Weights of a small mixture-of-experts language model, trained from scratch on English Wikipedia: 21.9M parameters, 48 experts in each of 19 layers.
Below are experts of layer 10 (counted from 0) of a mixture-of-experts language model. Rows are named router (the router's row for the expert), down (a neuron's output weights, with its number) and show model dimensions 0-127. Each number is 500 + 25 x the weight over its row's rms, rounded and kept within 0 to 999. Numbers have three digits each.
After each expert's rows: "comes before" lists some tokens at least twice as common just after its tokens as in all text. This comes from a sample of Wikipedia text that the model never trained on. Tokens count by the router's weight.

# expert 8
router:501519536519514471504480533509531486502522529510540495523529532560481513467500540543530496546494503503525466508497462502474511480509482501491510492515498495483499535495480521521491517517492513460488528506506493515522521453548473511525488563467471474498468507535470496525565486545500502475515511500472500499534499510495480473489528504474456514456466484539484547487494450517450491484505
down0:502507515500508474473534496461502496483499489525496456523508509472469463529509499515523471506477496496495510469464525505510516487522506502499489512492527501512467494432502521511444530526500497515502525462518491495484528513470509428513440529500490527481532446551495536512563475483503474552510479481474502522447487498495507467534503496492516521523490510498511488530488498555506495459451
down1:487495522501552499500482508493542499528520524508459441514472508538513493482475516518482491456484504487514465477556449473510482503531459467487521505547476515453510537502510528534515514497537529496514502475469536528505523481498485507471505511500473558452512487489503501495464517514521477505537506509508544514524449499512508489514512504489485478513535488509504532471476500557549514477537
down2:506525486483478524497463528513507491486509493462537475492490519513502512469466525537510509513508490474519495534560501470467494479547530512500488479490508489519534458548516477456520506547495472500501512541446509483507538504479510494512466466501488498560493462506517516472512441543496494515536508481446521521537516479506473488469517535481501499480501530485454499516517493486543492525541
down3:492517524501504537476463510466474486509535503502508479510461500524465511478501503485453513486513504552525480505531570476480514562501507491497510458518521531533556487509509549509488509527500483473492491497509553482542474478501496483487519462493506544467491486488471456511529443507510530546508519506512497483462486475518526492473513500540484512480504538514484527515490539506490544532501
down4:498477502474498512459507500474520478499528474538474494530508497527505508537490490556521481509545495499465504523495482509514478514523531469537508518485499504495454497494519464552474534512482535483529487492477497518486526499448482510472504508471506533476489490474497562430455465514551537518434493463504500519484495484499511484505511516503549504525528542477508487509507551485507517498478
comes before: " ", "-", "1", "2", "aged", "N"

# expert 43
router:488503552506499470482464554458516497500522503480524517503540485553482503452510520513532470520466448462502494500508505523487474509531521473522513499498514501520493505513485527544502482492458496488482525515497515505528518489521477487515461515443501464482472520565489495544565517518506529479526524502471505528513518535466503505450543505495459477488516529517502490526513516476505513523531
down0:497502523485498484463498492463502527499540492515471497512498503536465502489539527544542480517452482484522503518443545549475510511494499550532536509498500487501465528482523533505519504543474495483485497489532435499543516480516495470514498446535517493465518504500489486522441519512472470487518477492537456462523494496491479520472476510525547484506476514457507516518517527489519499503498
down1:487480491465499472497495509470449534513520498536485551491533527488503433503512564492475573485518515476492473468518495500457503494525501506483519507520481509489521531511498530477484487489488513514478518500489500500477486515525483487496534536528524482501499509518448513477516596510520492474517506445472503514494500496520471534489476466475498495509505505515523473488449468474538488516526
down2:445478507554523478504485479470473530484525461511464494507475519499491546518471524493518498527519527533494508505515470510462520500499462532556496484495543507483489532504502467533486533503484519506545458529491489459526510527493505552499520527525524515523501461463451540518494521521498512487469504515506472449513506534503472530458476506531494510491502485469519474522502521454478517484524
down3:495502494488477479466530487519475535504497499507479492456502502485522469495551507513488487499518475491501494485483502534471561564512516467521526535487471514466482547484488512458526510505485531527508508513480473510464490451478545485554479491477491509499502529499504507467493475544530486524482557496526457477483518473494533499460483487451512497471516530493506513473485519520535528556525
down4:528495516528462504513512502521477490461439527495500460518496515513533492498452471519481505498494483495512478457448511472501518501514484466538491470479556521481512551521542500537507500482501480484500517523525511494497511463507476491500459499516522445524520494534528482516483514550472523474504472521474532512466536512512490485477469436486504522491530487501515538507545490498473520495555
comes before: "9", "0", "8", "5", "6", "4"

# expert 24
router:514477511519514465481452523458524484509480526520543511553530489503478503461500513537511517501517483500489489488517471522481499457494511510512570508526484505503464536495472525529500494574479502461499538493524503498534522473546486488559494499511491469531482511540442512549566530511519520498524514505504491513521506532495495497474531493505487503489484517520517507522484491476469508531521
down0:490529509509496514492510512522495422532501506470466489502506508540468491512514479471474501533511499492496519491526498519533461518471465504525495511539528548502534514523481478468485483513490492509479513478478500521538497503505507485472519563563478494489549515472479479460506478497520499496505544527507500490509458536490472509557455449521506503468518492503491550483524436478503505483490
down1:471505476523493473528540515442505527457494473516554486536509461515504437495536525495493496504524524531501503504486481521511476529540534492546509505465507539513462520467519515530507489541477484526484469509508478535511496501460515474503474480511507478495475510509487477515513559459532521505497539508499534461509499526547546525480493504529510493513483507520545508535476511502539530503502
down2:511534492474520494500503501520490542511476524502514552500491539506530543518493423455478491478512470465506484514444498494459466490462454478502513464476487477472508506525521494519533521487559458498495494479460499501490497492541496512476508494514473481530482503469469518514502491471513522453517518513528527506488520499539463483525494462515503510477541515529488524480554457488510487523516
down3:518478513561492485528465526489459468509518500490476487513488461495451444518495499527504462477455507478506491481494509491487489437541505494559482506488527455512510511497477463475485488491477484522522477563507544476480513506501541507502487485517501497520456502488530485529485518503465514546503498463533519474519507508465511530552470492503494501511483461519457505505550526487507487506513
down4:516557494504501481482543528534467538482490526498486497526503511479492508488488494465516487490522505519509506469498533512537469500461505493465459471511499488519510516514473534498492493454475515527501480466472510448472532455531510475522525505470520510516475486510504467556555531506488432490517496529493494531531507468493475507549492490524526509493478508505470557508486484491480464445483
comes before: "\n", "-", "|", "==", "The", "==="

# expert 18
router:518489525479497463507484502488507498498507513510512519553527498538467493455472490546538493515505463463487503476512505528480496514480497451505529501516487492518454523511488540551487489510495522478482516493472530516536530470550494504514461518447471495522475513558481486536552514524521513520517505526463506505497514549498488477458564510508436509498482527518509487515517519481492519521514
down0:520486461511453475466458545502478490511502540485485462473527511461516471503486532497479458544548521536509505494500507478488480460521552520464529496460508490507471442489487517508523490500489471514509522512504507495474461501478542538514514503490538480469500516536515480517519510495493502499444507521474474453503455523516511479485456506500477509523479485519475462509532519465530471530495
down1:457526494510529537515550545500522512525457470509510522474481504541461462483500488484539505522487505515484527484501474484505467483456530492513502486497475515496471524515513487542522527532527485463541508523479498465530492454501504511519510550515497486479532527466485449499511501521502528493483485530465477440483504509518455491485464466510491487505488482562483441482484472499492499495483
down2:509531486516475453497453512538512511503483540505497460492511480522455504469468465497517488544485478469513484449456537526500491490477465503520498487458531479507473552498524471523517497487498517505520458524509484457472497490488466451511495476488548471486516539511515507517542464526472545514513503480466500482503538554487513495510526475495512487515527482460528515538511502492497519476532
down3:487499487505494501462484486528473461501480483536545498512502496540516511527489458485507439448511522494497501490529531509487532461493520498493494492482539526510478524503491505476524484506501525515520535492484485533473539510489475532543470471516501550465476496507561492520489485500462493540517478501464510511484484518495451505501435530482429518477450498482466485506470486507511521535505
down4:492520486466496506475537536523458489538502450507530492440478508479489471502515480495481540535515513500530481499507473482531523445475532479488481520494517529520501485504464510511488469508532478515475469488500540521503519504510509489479503475471483494448510477494506499465530518507487522488465488479519478519509460453511489476502432535488504484512494460516433536460522441529501504508488
comes before: "1", "2", "0", "9", "3", "4"

# expert 19
router:509495536521508482510505541508543481493489511497570515524506500546492509463489497505511490539499463466495461480479463548456493484519492514523525508503497494515461538488515503498456523536482535464461539508491536509504524457493468462520459531481520485496489522522464500510555517507497549513507519519477517528514493514482482492495533508463464495523476500551480538502521513498457506527532
down0:517489513538491502497500457465475542475507497497478508540467498472510534473496507543480500511490480480494492478531476477529517502520461550455515517508555479491487500529537502512525533482492465481476538499509516498479496544520467466476512494494488476445519547510478532506524504519508467507527489517451566529517530479492533509471520499480498494506506495522585497506512509484538502486486
down1:496506506518550493500496482535481496485508514463510486483501470514524515496500526479502510521504484571527545524505475491477458490495503530497492517524526545517524477488490487445504511529495511503516493468486530481490508507531504586531476531489533541521554488520525500464491474489478507455485526471504465448514481519517499518493445527497525502499491493454477458504487489459470466525492
down2:504477511490493473475459488544462540541493516495511490525523494511482479490480542508501534459533449514564505499532487500522522488476458545502452519473500475492541502517524503552529517477496479501519484507501475498493534453503504568525469486464473485515487527509500490479443480502491453494513500498505472516514505497433512473543502518500508485526478530495510473525495471477506507506513
down3:492485490465481490538535487463456499488505526487489494488518500526531490469493525499485500540539492478510503538513513479551508506505454524475524524529519489514505530488556467513533520475530485497500516512520490533494497491507483478453523470518458506522479479491530546519520428473530496462485516471489465460495473471516515440524501504511487480489482476513475566478509464489469495478488
down4:479490512505528520513533516524472557453540485496473505517488543443459508491542487476462476451472488495502486471545507467506479475481511473514478553500501474496515488521475534466482483483481531493534506516454512495498483539483528467446496507510500483506485510523521498523472502499476488485525471490524504476475497502474465483520501513473465500459507447546513506537525471524514494542504
comes before: " ", " the", " of", " a", " January", " his"

# expert 23
router:515515536513507468488473546486516486495509529484517505503535519559480512440502512550500498558487500474505505499511494537465492489490482471518533523524472529483463543523453504515531496514499519478502549493494491513545546466545488488535481535477468476512461509531485491504547504494525496527525488496449503515521486560493508498491517510494488483494465491529504529518535484516463520525494
down0:505482492490469493488510499526513471475503501493433522549526503517518469490536521504475508523478509551516452469483512487522511516502540532510545512501498533459502465492514522502461480528474533457510524523496501494476498492510544459499455501548529487528498485511542489484469487493480467482482523498500485500500505560455497484474486482466525468506499464517500507518447553520508503446494
down1:514483483518539497532506501502552469453498505490484500510524510539498509493526498545526521525481508513494487529518531530525502510521509511483526485529522501453515498496502488536449511501461548505504477460469487500504501480497516437498500511474518508493529512463497558510497507553505534541461513470473485457546541505451537505491468496552492527527524497518524512521542534502525513498497
down2:493529513505435512488523501534521496484490537462498498492521491488548551507496498521507479522501536531497463460438539468498516488502483517451490483499484521491508502476519497537515485497524513479478525474492476486514451488478521472536552493461465547510495464468539503484557491507481475499472519493500498486473458466502496546512531515508517471515514506519483456494481541519543487509494
down3:498502498508483474513506475494519509520519474495471490536499531492504516521502474477505499486526479479516491521533520495503527513537489471502479531475526535481498523498496551473459525480507514470507515530506483465526522485516553519523509549545493519518503491492494411509518451515479466503447526505501567433512528506489500542543480468482515498494519516491481515555518484478509484502525
down4:499483485519534490521482503515487453489511520505533520531489501509481532506503463497497512486501469465448516486517524467486544472507515519479479464516532478543522527433514527539501547476454499551518509484523507528538507491525508467491506513497484487479482510488522486484497540494502440497501462512494542477517526543530508445471465499512506503510543450470474476479469508495509481487530
comes before: " |", "1", "2", "0", "9", "–"

# expert 31
router:513485542494499503478446500497505489516507526493550495522509505549457466470504491510511490517510465459516482495511470520495480468505529499501517501501501535523500508516486489500491476547508486496477530528464539503512555493506475486519469532499513478497486527558420469521537506509522507481526497530499502523503502569487466482417540530495484502519494539494508489502521494495487501536531
down0:534452508489480472489480495514519501492509539496480492468499499482541533545511480538476499471486502509518502494523513481506474492519504532478521489497516500507521431520504529536505477498533493513519471455501508486532498486524506480519496447461491517502489492505504488494508517499511542493492495508476523509530578492431515472540582490515458516506507540510556491478498506512530487538531
down1:494507497489449499519504489524420559489475497506515460505506464446487495545513528532492505494493514486470472453492496508499488483505452457475485494482480522455519513508487516535499541522457514507510518541549477484474488497536497504487535479523533476491498520499500474531528504499505485500534556536518507514498546530488519519519530484443495501525498481525472514502500479478512498461528
down2:502507525519499488512526477477481526484481472483523507467511493511536491495511492525533504493491488516486478489472486516470531527483516466548469543464472544543479605510542513525499493489517478508498498483519512481472475528481504524498529482503556535543485526515521512469462494491505519461510517498488484466457501517519497496501479515513517492486484435542476538487478483467501521535520
down3:512494523504510463488525499479471494469504489504519489498500489476473444504512500491555489513489480439528504491488534533503516508535514530519442492508505505521530497530478538461485551495483475476463520513480478488487508518527491471456549506496494528459486490490470488492541509520503536486459574531484489474499482505509507509513525511445496499508503536493542483490525497490560489448485
down4:483483479478497469527513451514563511480494508534524498475483486459519520471503494472497493500528519508479516518527515421499471494493486523485480474534509520509511489471511518456556527505500490524498466501449505498476504538492505511511478466495510505527501418517508495499478525469451525465470527481484491493541493477553527516497490524503500503483492527543491464504500478515485462538529
comes before: " the", " a", " be", " his", " their", " an"

# expert 37
router:490503525519480452482468546436524487535519558525508485520522511544464502487505516535493490530519484514514476468533474510507487444495504481481522500504493528519475524512496551541497495539495499476468518516474496518551533488534497473528482525495481489505470530528454503538536519515528501505522497558497502542526496499487507469464539506493489513480495526544504527530467495522505514508485
down0:528513474503536484501484487538543549482490513540560519481483482488530473500534525496493546517472556454497530518522488490524509530488502468534501492464513494477453517499468519479495501477525503514528518517495555475487452524511524537506528528509494514494513467479510516513491502495484477541498496456461511492484468520479487510493495503444521520516469483473558547474487508518486473526514
down1:512494503560459456472474503499498533490505449494523535532491494478499463515516496557516529485446505516452516473513536507468496501516507494507502528478501488498532478495497474483508492497466518481534524524517504503465480435505491460502503513518511531517444513488461496546471459465514504564502496503488485486494499514500487479494470533524497466553504514530468462500488481511492523487457
down2:553523494538492494474533493499533497531533546520509478480517513510468515475451525536438507516465504502521536504449494480524532482521474485521457470485528504500475480528476521497481506515493528501499480492522494524496474492482492539526473524533508518516514527497510510480476522477469497493500472478471497503502473471569447528480443503483481488513531492516511510463540498465476504473451
down3:519494491508474491464466504528515515486481510484548537513508476469467515501479511548507524489517510473454527505513505484540478510539485491537516539503520501527484493529476486525475519508467542584523556544481515489499497494558503552483485465497478542507481516509490488492458514503454497541468505465490518462507502501492503526546485485477458497530495488475482481500506474481509528493492
down4:496486520534503545534477515503503404515531492504497519499480470532519477508495446518472522508507476535515466455481525501514501475476564472493471462504503524484493517526499487486467511519523502457510529488461498498510476501485540505502514504461499506562473465497524465509535510475499519500495509503520491523494501454541526518479473524501525506516487521528505517527530479542446522507485
comes before: "s", "-", "A", "S", "year", "|"

# expert 11
router:504517524498467487510453513506525471529512510488539506515510501546495494478460537498512514530492465504509479494521474516490506497522500502518518501529505520519478500506498510501524469554463511444510530506461501483506548477517454457548456539441464447531491516531472493520537475526511522502563499529506494526532503529520473488437508513522487485498491503488482513510491500506471510529534
down0:504523465549517502530496530497499477495541460446479486497495527502511512489477493490479518504525527471471527500491517503496484450483459481531480549466470503512492496470487519502507475474508509485499479552479503502472502529518480501503485470558483466512493504541489542497458530506537493538518474535490434504443497512510475518547523491488512484520527487529499534506466474549499477465494
down1:442449485491516495512552511490482509488522508474461519547509491525472482525553473530489516472520513535508484494536475451523515553494519470532494502551531532514493528528519507493476479472476523530481555504564499486504502518527506470517512521528482491429493488505533492487521523494501491515514540493472522477532501515510502515515533512548490491501463498496484493499462484474519506506507
down2:542492512518496469451520509526513547519476499488478500559489494512492489498499471491496492478473486522521503482469465461507518497487517487475525542485467519506503555476457539512481477469519498537477469497524513523513476506520530496490534458524525492495475495526475527504512545466483469500466480496497485547542536496442489528542488535550494508510530457518536524486521522507477507477475
down3:489514511516535483500513498475492481440539442507507495537498462482499495487495521507519491494468483462491506474523559491462510493497541486507536478530482525506509513497533527479489556494504468504523510493491505513493482516521465492449556490513505499497553505529466521484500533467559516509493455437458511508484501522524470490532498527463457490477494482506537485505491487539527500523498
down4:484499500474503497522551490522524517493488524470468486494495493541502501498529497506484507481549467503500507470528485523531467555530512540471497467496510534480478469534531524485498482500449533498473544489519547479547495493480520488499496482484513544453486531504551492495535478484500525500460548481477514463480511497516507507547561508484521513490480541470516488525479522496543523471497
comes before: " the", " a", " his", " an", " its", " their"

# expert 45
router:497511506519511474486471528463521469543491494480499507487521493551481490496523517535509510548493490448507505462528489515486487499525496463507533511522513493510477498507455505536506495503470471479495537536500499506565538501513441501518468504467485519498481552562504507529553507498487512490516504511468519562526516526468518466475522484487455483478459485533526515507517477495459517504517
down0:497491511472515527505484536510527484464468460493504510535511500529485511497500547461482494456485526511511510543454489481498522509479486488471473523489510482530521492500517518461547468455514500500468535502475516511479513509525454489490518476535486524521517539495503466524517506491448443511502543463506498460480454503473462549491527550541497509458528479485480496490472514508518489482536
down1:519559492518505493508533516461445485506496507495534447520514510541532475517478526519526501513460500534548514482513464497535501548521496499490467506505536502482512459542487529524510520515529506501476510494536509487494485497479506525439502503526505506441526501506485481471498514509505513443545508462496488537514487470502504509547478462508502470540514497441529463496478515493485494517481
down2:514513530444498522479510521486513466493467516478451491460480473498483512501515518485501469529511467485509525531454507527520518526470483460519464526468523516499493498476489496554473499451524466492497513489508519549523458476512462522466488508502466529463452533497491488500516479521521529491448529498473516497500502474523490467500500444524509504502464475472522514510477538533544534496477
down3:460551511488482480497525514551475507523470487499528508517529461462493489495564492502526475464528504483504496501550499465489530527492530514483499513474526527528479501497482515540497479495431490475509503557564504529497501504502492521516544524536532528525481510513508435502506509506484476519507450500487501496510511483533444506486483524492516471503522493499506495505467465502495452481477
down4:485471511512523501475475492501464486511514483520506496487516495565491496502493446528502474490453529503511489459514578469477462492502442473514531532476500475471474477500513496482515501480520525472504576525534466464514494485492533487527529463491493499505508505481476458520511489522528491521536429472481505519464525495510481506516501514478484545530488516509506509509520515484504482478461
comes before: " |", "0", "1", "2", "3", "–"

# expert 3
router:498507508496516461482507529486515506505513529503565491550538501494470469458510498524506492522483494476486459504517502498505491478543514452520524517496515517502469502483509516493509524512498516448483497537467498495483522492534489483545464529483524476495461532524472521529545504476519530493523505541514486524486477517511494514430602486494489481476467507523500497540493515522482497537498
down0:447476515500517484526519517496510494546475492498500495523496446493495508473513554519517539537503450505485510504561519495500532533517537455493515512539518499524488537491476471526484491512465550519528525550561536499478490493483510519502477504470515508483476526539564492492507511501442527473473492474468522472476513502529535510513499510491526499519504500507515474489518548511508523508497
down1:534527506521462519466494491531443509518502518506510477525472495512461542479483517495450517489442491481508498491489494520491490536496506541462509482509509499481520482500485467519491546527509453551447514479521457490506516458516495483514490494497530464437522505535478507502511490500474482508492507526514487510497498477442491524479547528538488487481521494464518497517448529457523486483532
down2:488512502516532561528471501508470510522516468514536538513484519495536537480516518518539479504535526474536506505500508454492480506476452512508541548507497487491508496471507482483524501464533485474499491499476514526478484476498516517541472479539491508520451480465489516498510502535510465488503500507552422505523489511457484501505565499463510521491492522484532518506442507524481473500498
down3:543538493475466481527466485515514483495454515519498522497465506486487505457491439495469461520470533492501485514500521475514511452488470517430445507505483477509523496499501523513556491484529468524510450528518502513496468490483476478520495495491503495508470476478501462464535517486487502464447525515527472504510490525496490495498509469457520520511535491523494516479492453482451522464495
down4:516506516442504488497493509525499560477506514491522497511511472511491486527514451514461502454499470497507532545504515490516512513484519510480501488484505462474505488498504528530558466456480520526548488513529509517489469508475492457477519496455504474480478510512510500484473517451472470453485506520564490497516516515554484498509523468507495500556471468513543504495526442519459507504496
comes before: " of", ".", ",", " in", " was", " and"

# expert 1
router:503516510516523474498457551462560506497535505512533518540545494508486499455506485522536494530487473442510483535511480546483512502500532472508521537491494502522465520515503525515534487519486528483463490491484527526526526487534497503534489534495506496501452495520465509531549514510490492509545488499472525523497484551487525487480526508477482496494466527490481512575515490473486535512528
down0:500481523493523480510538521456519491484552480482470477510511523495474522515531465522475470509508486515473541521509454500511497494492506479493533521456490521464497495533537516500536485447476482497501502493481529448482484478494483501504533511536492506496523499507499538466533523473542496522448534555504533499504485498551493544502471519528516487527488482570524509464484513491534534523500
down1:502452526525515515492480492492474527490510485521496521488542505503499525527519482449525476466532472460492495514527489499499459485474531463483502501500485451495546501575542463480494549510478510509483475473505493505483489496496510489489504500517479479499513464466474492566491516468505494526482485492516498523527510468495522495551515557521490493480542518536478500536470475485434514487472
down2:541500512533498522510525493487510529510533460530547507525517543501478506503514517476432493504517489542480508498517495475483499514508489511547494512545522504520549453475476502470516521497535491509521505493519544472527486532519507511478504511522496493504534538474513465479456504446487501539563505483501472499491508531497530495499485499489485489451494546480513544447548505504460495502525
down3:460546490544511482500459475528480465477510508513516542487508504503483504514520488471479518468512498482498508483512520550502470464525484490416478531494476508506476545469529505525491498505519489523468503486535458546492496493495502467492498486560556463511481498498500473495540514532540509500527467542516483501531503461470470531503519485494470498526521502514486479485479517513545538493474
down4:462505546431498526489488509520542514512512510521456500499501496492509522499556499458516493525495454496496499462540507517465520498509459511496480482484489516506500490456511458528483527572503476521450479513524516486520522502499503464471510458504504513493500476534467475519584509452486468503517497502519484492511485505502508498496486500469472484516488500528481472526517545466506491471456
comes before: ",", " of", " and", " (", "'", "\""

# expert 27
router:502498522492500493489480510482496476519491509535538472522499515526445471458497510567492521519502479503485499491504486516473484491528515474475495508483509505524501516490491518531479475526495491471497527511504519485479530479541499474540447507478500454504467532563456505545552488532514486471551504540492473537518487525495497469501595489455514481508495517504472492522497516499477506517517
down0:515507494490469476494528512519469522479447518471474479454483422497501502486478484507523507515486451434483512494490484557489546487509504502503491472463499532475499481525512528518467463534523502528522507486514551531520503499533512495499528526522519507495538500496520499512516526498488540472465532548474542491527530550525484520515455498495500502506531473496517487488522533503505480492455
down1:512510520514486525474499495508524443491451496482494486460508499511509517493510496497472524556551461478474512526501459468500498446518512510489512512467448505476472529521519512501525531477477482465520437469503507485516520513504451494494489522495488506537485466531478443490536484475472494482516542525488506482465446461479487500462479475516545517492531504491485520499513493495463487474476
down2:505522510462462483528528509527525534503482523475474498503519501476503494477518530509501477522512477552501483523524504508499508497504464510483514483559521501525472500462503512498489523468487513517554505515487482522504532468469514523477553488525523477488491498533533526490513543509504533495458559437506502501524469507543555506459504486545511494504483518479451449498453491480512488468514
down3:539523508494492502471480475507440474499506512497511516497500513528488531472479508488498556513486492484535483476476501467510491449441465481458493467528468503506539485526467492451511490514525529495501464477527526490547506463495529547525511486492480485522522474489481476508458471513530457477524445494521504515499525485491474484522527529489439511506516484514493542514484466463471488514510
down4:472457497471535500431485479468484502527475504538506464487471531503531476511487517437500512506495482488529496525479483524461492503550503504520520532538539499510538489491522457535501486486456440477471485517524479530519453506491489489487473457475539479472503520531487482486461530503507494515500502534514479471509505489476509475481518473484533505530498482554509476478475507544491492515508
comes before: " to", " in", " a", " by", " the", " as"

# expert 6
router:518469522512509440514494532482531492493508489519508511518539501529473470467504487518530506511520494512472485493525473525487496463538512493500533484516500517537440512487494525534487521551475549491504523503486514492531530467496465502530489539460493494507484477565453521487552496517496529472522503535490482564545454496485496510475528495494470473530470503532498495531505504492457499517496
down0:538545504487467491483505519494527513525523500512556496481468496494487473476458526511531483480483469546503479520494507529477516523501473488488477534535465575484512488560504502472511477456551521451496497510497518502492513451497486508507458506500553513524526504529482516470522505523491515451491496457492493510525515523510536497469501487479525489485503509474530462484491491506473520484561
down1:518546485490528482564539470483511508453501484503530522473515521487475488486501509488529494537543517534477484499518484479521516503553497484500548491502528508494480496509489533470503515504536500494531518495489504531526474476504472534485490513477506522489522510488528498452453469527495469443465552496540475481508497460526476490558506495474495480473527539474483516518508547509514476499548
down2:427572513503501522467531503469494502489487480493528502469497487500513510520543469488513540521541452470488516511488444484508512552508497482474525451473499486478508466502472516504541535457528513488457495454476471510482512503525494519483477499509465529499500535469465488481463487508474481489519518529502518510534509493504489487504497475536501524466495517525479568480494496512531517506491
down3:523476492520506501469461502522531520527521519510459471469480498457472489534447516494551473464439503520496521527500473508482478467525523502514535515461532474499469493488490521495498554460509482503525520520575520488484517470536488479512488511462468499505482497503490513514428495499488467507509512521520495460497524475454481504503529457507528489474461481492488515511513498477514506510526
down4:527477490504508483494475481450487530468505468462470524457498544502500501486483427525493493503486478548535527520488491524505507494486449563506501535477454497487490472484519458524506519475501493487512498467482517526542496507482482478524536512479460432495536486489491486482488476474484493503508527500522496469471466524543505492464497474483455497477481515523533518513509454490497470478490
comes before: " and", " which", " but", " the", " he", " a"

# expert 17
router:497479518505513472487454538509524495526508503532493488520535502508465476477488536522541510535478466487508506487518462521520479484492527469504545497495494494517452529467483527527505479506475505477493538506481520504526527462535486507534463520495499452502463500552431479557579525527509516496530490517478529516539500519505500475451507480492469499524492499518527502497489518494464525497490
down0:464479475540511487486510463500542466510525521504489465524525512520541502501527544461534510494536505516466476495516489473478504497532497538476510496525503482523454492528533479485476493540466542494545494481518498495481537495505521532499524532495502487526526498475501464512481494534513527464471524473481502462583472442482504535529498476541478502506513492539510475507483531485499502465499
down1:501549509460527527459518514482529499511527501512451500523483509503504516526500534485518471498549463501493505478539517464514498564511490441475508518542529491494511476543490519519466538480492492492479461494501516535547480488494505511435510537457502540478467453497479483477487493529520515481529508520507538516506516484521454491532467475513523501497486528510515527478504545518501492489517
down2:513533491482509536578496436482488522495477489516513488510499501528475494457471499507467480463469495503492488512469540456547505549462489463472536506478518500497482492540465511462521509496527519492502478518490482508526500500536503508491505494524488487537485519501529532547489499531519469477506464497513504497484549503545455499481491500516480501479484495530549472475564471470488512517511
down3:517500496517503488462499502503509522509507557474502515470501545500514474500510515497580527474503520534495496525526499465498509472515535509465483480536492549486492495499463506514494521509501475493503485484439502524497514492526517533507538533486479516523482500515481482482471582530495489418459516491536481509553537508500504513506460511532516502520475475528534504491521524498501512533478
down4:492479471557486482506458535515490518511491533540524477496492517504486486481495534508529511504529507552492471488520472512516489488520544521480473525476523526500471492493508477471513538549477493527480468510525509469522508475510523529505553526527527481548429511518499459498520463528494485488454518529494460493539493508493506530475502447523512493467514492515471460499502495497477481448515
comes before: "\n", " The", " He", " In", " It", " She"

# expert 42
router:509523539526492473504481550504498495510509521488519487499555532513489507464479529543512490547498472439516472502495508510485494471509476477509564520491497508518465525498481535532487478503467530457485542490478520520556508472528491469508465502437476499516478504532478505519584511528510514492523491504469486509512496531488503499485517507485464500506485524548477532508526496508483507526535
down0:524475507550540497499511500516456483498484444486467513487524467478499513510480484508508550504502519516515454476470462471517533529505507492545499498491497535475513539521482495536485497454531485487511453483531515559512449470480451544509485534503440512496529498510545478491485490529503483499481488477482534478463520503497483512527524475477467486479496482487468474467507521526488510478515
down1:451483498479553517529543527515473501476477497506460549518500511475520489522526501522504481469467529509471508516475491470489517490522541487477455495463476506534464545498483457515494520497491534513470475487539469499528436499484514439494523527470484493520489472494486495493479474538508521495526467518499532463484517487493503526465517483439525482499508486499516526488495535548490517515522
down2:505493496476462456485543515459515494442475502475496515541515488471479480442481490520519524501504515541463480512505570507473507537440526490568507503487497482497496465523505524491537504470475492457562514490480502484485494502534476518485495528513500498465456501507468506530473489527494528504463514502508510535486477515505508492526496497503546480486521458468529475498476514489484515498474
down3:513475529494494489474481484489480517490480489488445489487483521510497456518530489438507495489513511486528508537488534454501448436495481485507499501428487488501503478517477554517520480502508513482497500466449485456515511518470530458454508498540546504515473492506481543472484496495526497500465462518466537508490516507522542493463501487504532524521517481488487513501550491504506505546482
down4:507536501528470512507510517500512549470463441477563529519531493465491502514507484527498490490502567507491520523503496477493508466459489515493527503518524465521518458474475492505500507503505507534486540505516479518465454473537520508514494502537500532439503505564513530474488487502489507496465448515486523474486505470513448498519482479518473505473489509517479478465519458481483515530528
comes before: "0", "1", "2", "9", "8", "7"

# expert 25
router:526522532486485472495454574493491510514517519570516488485522503516467486449505504526522495522500476415505495499511499521508484478530507474487536515494480501524465505505479499530520495505463514461484531492484514519539521477543479506513491488450462497524489497564496513529562517493555530482519475513476521510531501529520507482479515507496496483497504513510492500532518495487475508548507
down0:503535477455478500518538534498479521489542503488497537530500528525496548465507503475507554483518495461531507471498495494457485475470475503500473483492481504471538511525465454485523469525507499443482502479472528526509504465464498510496512502470448509507474487470509529464485522493528474515566483505470501558528520458474504499498552486488502507501522495533522500479534494530473510508500
down1:502527480527534560476490489480471487526485519508524502530532519524471509446490548463524508500491473503504463498512484477500477561452482496479504497489459497509510444500503487494466474568525487479445526517537492525472508485451517505508515491501462534513531474473510455491495499489495523506554475526497497520508520528504493519521564479491499516528492507496487473474512473474480510502512
down2:477473535527503516453504508470532492513478519480488505493490512471454491503507438508493515482479513558478503487511529495505509544448523486448505487506510505485488513498468491507451503514529504543525474530528489521483478488533485554528473516532462505505525507525521512469489502465482483532461486522480522492513466476501520513501468468471478529478492476539516480454495455499429502510483
down3:510509507523516544480523463500511491574546489478522470474489489487521481482499470483479522511487465523479516519490484526492514493477499528540511492527519537500519482526523522508459486499502479508461511540548492528507506534529465518477463496505504545500539503482540518521485480478514480475498478507533510525493553539492509521505526512554527519502528566491491497487498491473449516440515
down4:497481517516503486511495537490532494478486477462492468505484468492495478541496523539474477505521476499500461535506491533465499545530505500508533470504500511495457499456508511497488509459514498502488528486520497496532552509466494521496516493513513512508521456497505456548526531519476495516452541495560436490496503542524506506483522503542517529518539518429491500494538495453486518468483
comes before: "0", " |", "9", "5", "8", "7"